Weights of a small mixture-of-experts language model, trained from scratch on English Wikipedia: 8 layers.
Below are experts of layer 2 (counted from 0) of a mixture-of-experts language model. Rows are named router (the router's row for the expert), down (a neuron's output weights, with its number) and show model dimensions 384-511. Each number is 128 + 32 x the weight over its row's rms, rounded and kept within 0 to 255.
After each expert's rows: "comes before" lists some tokens at least twice as common just after its tokens as in all text. This comes from a sample of Wikipedia text that the model never trained on. Tokens count by the router's weight.

# expert 0
router [ 54 121 205 140 136 141 108 153 132 128  71 161 100 129 133 122 111 112  97 145 131 136 158 119 100  88  58 240 155  70 160  90 110 128 111 176 102 102 182 111  78 131  85 130 139 131 134 152 147 129 140 140 159  98  99 114 169 122 207  99 102 138  91 119 145 135 103 175 142 128 106 105 115  85 159 151  62 152 159 131 141  97  87 146 136 171 123 111 190  79 126 119 139 168 124  98 128 162 162 132 179 139 122 169 148 136 110 121  86  85 129 121 141 135 146 122 168 210  95 134 197 157 148 139 148  94  52  65]
down0 [146 148 139 160 143 111 103 119 145 145 153 119 136 150 157 208 126  50 103 127 104 158 129 129 131 147  97 118 151 162 126 136 150  97 158  95 130 161 126 121 111 122 112 111  90 128  81 110 102  77 132 160 178 102 155 134 130 124  66 111 169 107 105  66 169 147 140 149 163 118 139 131 108 149 116 120 124 101 146 155 139 156 169 220 101  89 141 129 160 142 154 100  83 114 100 153 150 126  50 167  78 134 126 104 131 100 127 146  78 111 122 117 169 113 145 141 142 103 133 117 166 110 131  66 139 138 127 129]
down1 [146 171  94 199 120 153 200 117 128 119 146 117 132  83  73  95 100 123 114 159  68 123  94 157 144 141 152 107 186 108 113 120 118 155 187 145  49 158  98 128 106 147 141 151 132 104 118  95 105 166 189 116 172 140 103 185 134 149 166 128 135 147  65 141  83 139 161 126  69 138 158 144 150  98 123 140 176 145 112 125 131 166  91 107 101 202  63  92 120  69 120 134 182 149 152 178 154 102 149 139 183 100 100 160 140 165  91 136 171 153 139 147 162 121 110 124 140 136 181 140 102 131  88 135  97 136 162 149]
down2 [127 162 108 155 122 118 100 176  46  96 107 108 112 120 129 150 110 192 121 165 140 169  67 116 144 113  50 122 123  97 160 153 187 122  63 102 191 176 129 127 109  98 156 175 122 110  97 116 142 167 139 127 181 118 121 146 132 150 118 208  88  73 121  86 159 123 100  89 140 117 126 143  80 106 105 141  69 115 169 148 139 105 120  96  97 104 104 140 115 132  81 179 116  87 112  70 108 122  55 120  97 142 153 151 139 120 121 154 160 116  56 129 162 119 140  74 150 110 139 105 105 149  57 174  90 137 143 120]
comes before: " the", " a", " be", " his", " an", " their"

# expert 3
router [170  71  78 113 153 115 110 142 122 172 138 144  99 122 130 157 123  96  95 142 161 178  91  53  58  81  63 153  75  59 152 179  68 103 137 146 145 131 133 134 128  86 141 133  82  95 126 148 142 106 114 121 187 119 120 143 119 153  97 148  90 239  61 179 160 116 175 183 162 139 152  82  82  85  99 113 155 157 114 129 124 118 106 165 173 106 123 144 157 109 119 113 123 109 140 136 105 133 115 139  77 141 154 129 122 129 107 153 162 164 139 147 113 120 137 134 130 139 132 175 181 146 119 129 134 111 106 117]
down1 [106 134 133 157 169 133 127  99 178  99 119 145 170 109 151 158 158 110 154 119 118 161 162 110 119  78  84 108  92 139 160 180 114 131  87 122 126 190 141 188 142 126  89 152 100 142 128 117  78 120 133 154 140 111 125 103 129 148 144  98 118 106 112 158 141 116 157 171 114 176 102 108 129 176  63 166 113 128 206 134 164  95 144 111 141  59 150 161 170 124 112 178  99 163 129 130 163 128 154 140 150 103 113 121 124 152 135 147 157  77 108 117 171  68 202 139 146 217  86 157 110 112 120 154  82 123 131 119]
down2 [137  54 161 106 111  81 108 113 148 190 154 102 168 108 135 170 144 112 140 111 167 112 116 125 168 164 135 159 163 105 163 123 117 131 141 128 120 100  70  84 147 191 177 132 116 130 153 188 181 161 105 150 150 150 141 159 143 145  99 100 116  77 168 163 138 155 186 182 150 178  83  79 148 172 145 127 113 129 149 108  72 109 146  86 140 177 137  97 154 143 122 126 141  72 161 168 123 124 112 142  78 141 107 121  68 102  97 157 131 135 141 123 163 123 104 144 130 107 117  86 115  78 104  84 147 165 146  87]
down3 [133 104  95 101 154 154 115 139  72 150 124 189 163 129 126  83 139 115  96 139 195 162 136  92 123  92  72  84 172 133 187 180 179 152 156 106 127 125 150 110  84 110 157 129 162  85 115 125 166 168 135 135 140 143 157 141 175 161 107 119 160 192  87 154 145 154 111 131 173 112 139 106  96 137 117 171 124 135 160 111 114 108 143 146  86 152 110  87 136 124 158 122 116  92 149 116 142  86 144 120 143  98  88 120 115 153 183  95 129 145 139 166 138 107 141 128  80 139  20 117 131 131 126 168 119 135 158 162]
comes before: " of", " the", " than", " years", " round", " later,"

# expert 6
router [ 67 136 139 120 146 133 120 125  58 164 161 150 187 156  95 124 140 100 140  99 112 120 177 175 122 140  97 122 126 139 159 105  94 163 180 127  76 173 167  51 119 133 147 120 107 162 106 155 125 151  77  91 106  92 147 118  86 141 147 117 142 122 112 161 150 104  82 127  97 120 102  93  94 136 147 108 151 100 181  85 151 147 135 165  71 162 121 141  58 156 166 112 124 140 104 157  70 168 152 152  98  97 127  56 113  81 108 139 146 123 103 144 206 161  91 121 139  79 100 104 142 125 113 106 161 106  75  86]
down1 [140  56 138 108 155 101 161  90 161  62 106 123  74 132 133 146 176 197  98 103 168 110 128 138 128 128 126 172 132  91 123 103 150 110 109 129 103 138 134 153 192  71  99  96 110 130 105 209 136 114 140 147 143 137 187 148 114 141 105 118 116 130 143 184  94  36 123 112 139 173 101 141  68 137 164  71 168 100 186 114 102 114 137 109 102 105 108 128 177 119  99 112  89 118 104 106 112 156 125 186 112  96 122 141 180 153 137 198 110  34 114 114 113 160 148 128 176 164  88 170 136 131 164 151 101 119 143 155]
down2 [148 134 170  72 117 124 133 138 124 103 127 125  97 139 152 167 142  63 133 136  85 151 132 160 132 184  97 205 155  80 180 126 106 136 141 151  92 113 153 162 118 179 173  96 149 183 147 136 159  61 142 132 124 172 120 149  99 110  56 166 127 115 106 180 141 111 215 108  81  85 135 135  96 131 106 149 110 141  95  99 148  89 103 128 160 161 121 138 133 141 124  82 121  81 106 148  96 158  97 162 162 134  92 143  94  80 151 161 164  55 163  93 118  38 127 127 144 146 118  87 113 165  82 150 128 146 142 103]
down3 [159 108 111 122 149 127 103 170 103 105 161 106 103 120  73 142  99 138 135 140 163 118  92  86  88 142  75 165 107 102 175 135 109  95 118 111  54 103 152 111  99  91 173 148 165  89 157 121 167  80 139 113 121  82 138  88  62 146 101  76 118 170 156 175 159 136 115 190  87 132 114 134 166  92 167 138 151  95 117 113 110 111 131 129 104 131 131 150 102 139 104 148 167 253 101  96 124 144 171 128 122  57 111 153 130 142 167 147 136  83 142 130  70 112 126 201 137 117 134 108 114  92 110 134 128 128 165 179]
comes before: "|", "\n", "-", "The", "In", "=="

# expert 9
router [155 115  92 115  94 161 179 110  91 156 128  88  79 140 135 116 128  81 113 132 212 152 106 166 144 113 132  77 106 139 108 162 128 130 134 137 130 185  56 145 160 123  93 136 103 158 157  94 117 161 107 168 131 126  95 142 120 128 121 156 123  98 162 124 129 191 114 151 106 175 124 151 103 146 153 179 141 101  96 159 127 117 101 168 103 126 142 157 138 155 111 150 153 100  72 139 143 125 145 119 114 149 132  92  94  96 112 139  85 139 134 129 157 133 158 113 180 129 138 123 153 157 172 156 178 143 168 146]
down1 [153 106 162 165 127 187 112  59  61 122  69 110 170 129 165 138 164  91 169 103 136 148 122 123 166 146  90 163  71 150  67 154  72 130  64 186 135 114 146 107 108 105 142 114 164 102 131 119 143  98  42 153 144 112 131 138  98 148 108 179 105 151 133 117 228  75 123 123 136 133  94  69 182 138 114  95 119 157 175 163 103 168  63  90 112 100 137 131 122 114  62 128 113 113  87 136 142  94 139 152 186  93 141 114 133  84 110 123 169 174 206 146 132 144 136 103 131 133 117 132 137  79 126 169 126  79  12 190]
down2 [130 147 119 170 172 116  89 106 168 176 111  94  72 140 167 108 107 116 153 156 157 145  64 128 157 111 113 113 109 123 125 125 100 116 153 157  86 140 150 164 109 195  96 108 111 131 154 110 146 105 139 143 105 155 163 145 138 173 181 133 169  91  90 149 132 103  54 134 169 116  90 153 149 159 127 144 134 154 150  85 115 119 164 131 122 120 121  43 141 128 120  89 107 153 104 128  94 159 104 118 102 120 122 110 148 135  69 157 159 163 120 141 186  93 142 127 182  96 163 120 151 127  99 172 138 190 119 214]
down3 [150 159 147 189 130 156 175 138 131 120  98 158 155 105  58 169 129 144 102 126 119 130 115 145 164 118 135 162 108 125 171 122 156 142 161 137 110 163 124 136 154 177 100 148 146  78 193 191 111 101  93 136 169 142 118 158 136 154 155 118 104 117 120 153 131 142  82 150 143 161  96 151  75 153 132  83 126 110 185 134  96 133  64 115 157 119 197 180 105 164 124 122 128 119 152 205 148 200 158 127 183 132  87  92 169 132 170 127 156 105  95 158 107 120 106 167 169 152 175 170 100 170 119 141 183 218 151 143]
comes before: " in", " of", " by", " to", " on", " for"

# expert 10
router [ 90  90 156 109 139 141 122 148 137 108 122 167 120 125 163 123 160 106  85  56 121 103 168  88 129 128 146  89 107 119 107 146 165 156 105 103 107  97 140  85  82 143 163  93 137 129 160  60  87 112 171  99 168  92  75 159 229  85  52 102 132 105 108  94 160 127 167 116 135  94 154 142 106 136 155 112 106  95 136 100 138 104 128 126  92 126 152 121 112  74  47 170 134 156 133  58 179 128  36 130 124 149 178 117 159 173 142 153 154 168 109  80 126 187 120 120  84  78 143 153 163 136 135 125 132  81  95 145]
down1 [ 98 118 145  91 170 126  99 128 129 103 174  97  98 120 110  83 147 139 109 123  94  78 158 136 112 145 131 113  96 121 167 174 155 147  64 188 106 117 123 173 117 127 163  96 127 120 132 113 114  98 163 155  62  54 158  90 114  88 126 116 134  96 155 173  93 135 108  92 121  78 114 126 157 215 174  94  71 122 102 173 162 180 135 153 183 165 170 140 120 167 118  76 222 179 150 174 155 122 140  91 151 133 130 121 145  91 145  88 133 140 163 139  68 185 125 128 130 162 125 177 131 144  88 149 167 148 103 119]
down2 [187 139 151 143  96  77  59 112 135 127 104 121 132 117 134  93 147 130 132 126  86 151 110 123  75  96 201  70 112 192  97 108  94 177 134 147  96 118 149 154 110 134  83 204 116 184 121 143 130 131 121 158  99 162 202 150 124 109  82  97 143 181 123  79 188  65 137 142 145 164 138 173 196  83 137 128 118 178 128 121 143  75 208 112 145 155  98 142 133 133 102 120 153 134 131 132 185 140 163 119 109 131 135  69 144 120 128 146  97 107 114 124 120 136  95  89  68  68 160 175 163 113 119 132 133 122 109 124]
down3 [155 119 151 127 154  79 117 105 147 129 189 112 164  91 119 121  84 113 187 161 125 128 150 141  94  96  54 171 139 104 145 112 120 144 131 175 109 198 167 122 127 115  93 171 211 160  51 159  73 185 143 134 100  62 151 149 116  90 124 182 117  78  75 155 143 125  99 109  80  98 157  49 127 131 112 125  91 121 132 139 118  95 118 117 175 187 143 145 205 141 129 133 170  78 140 105 117 123 145  84 133 101 161 136 140 175  99  99 105  97 150 134 210 144 123  95 120 170 100 159  81 201 132 162 147 162 131 135]
comes before: " the", " a", " been", " an", " not", " his"

# expert 15
router [137  94  66 158 156 122 119  95  95 159 112 118 123 111 139 128 161 120 118 118 141 152 127 164 138 195 136 121 115 159  73 144 134 139 180 122  98 155 169 148 147 104 111 168 129 100 100 113 195 191 116 113  98  99 144 147  94 162 138 215 130 115 208 129  67 185 121 116 128 160  95 108  85 145 116 146 141 186 106 173  81 128 122  94 163 164 106 153  86 180 174 138 100 120 107 128 137 132  64  88 105 153 133 144  61 100 164 100 160 113 137  98 131  81 166  76 128 169 159 184 133 143 121 154 118 162  81 124]
down1 [116 103 111 124  98 156 110 104 131  70 126 176 197 119 150 107 140 168 162 144 135 119 128 158 139 154 108 100 172 149 121 140 148 124 182 128 190 103 138  56 158 106 141 111 122 116 109 133 154 170 123  73 148 109 148 137 118  60 123 111 152 129 116  95 126 104 155 188 132 112  66 127 126 152 147 105  56  76 156 131  83 120  83 139 136 147 142 148 162 156 159 198 110 136 170 152 131 100 112 159 110 119 141 124 140 126 134 118 187 166  93 151  92 100  74 105 100 125  81 180 124 134 130 158 109 164 147  79]
down2 [ 74 141 126 141 154 190 150 109 136 116 149 121 106 157 139 129 133 103 135  81 149 216 144 179 163  83 119 104  88 165 113 142 190 145  85 160  99 123  84 139 157 155 119 161 116 111 122 162 149 143 120 158  99 162  64 148 108 170 115 186 120 165 126 121 171 131 123 145 131 148 110 123  94  90  83 127 156 122 105 108 144 131 123 175 144  87 187 131 147  79 110 145 136 114 106 143 101  60  83 100  72 126 145 152 108  91  86  89 118  73 130 170 117 135 125 160 148 145 112 150 149  75 157 156 120 156 133 131]
down3 [128  86 194 102 159 131 105  91 125 174 161 117 102 147 141 122 128 134  79 147  76 106 150  96 117  97 116 210 110  66 124 115 107 135 149 168 196 119 119 134 139 119 107 108 144  87 145 120  81 191 137 151 101 134 159  95 135 111 106 120 108 149 141 118  72 118 120 124 126 135 110 112 159  95 189 111 170 202  88  63  72  89 114 150 144  93 137 212 162 119 132 148 136 116 118 120 196 129 107 163 146 165 141 113  91 127 151 129 105 126 107 103  54 171 127 142  90 133 118  92  75 142 160 129 149 115 112 147]
comes before: "\n", " |", " ==", "==", ":", " also=="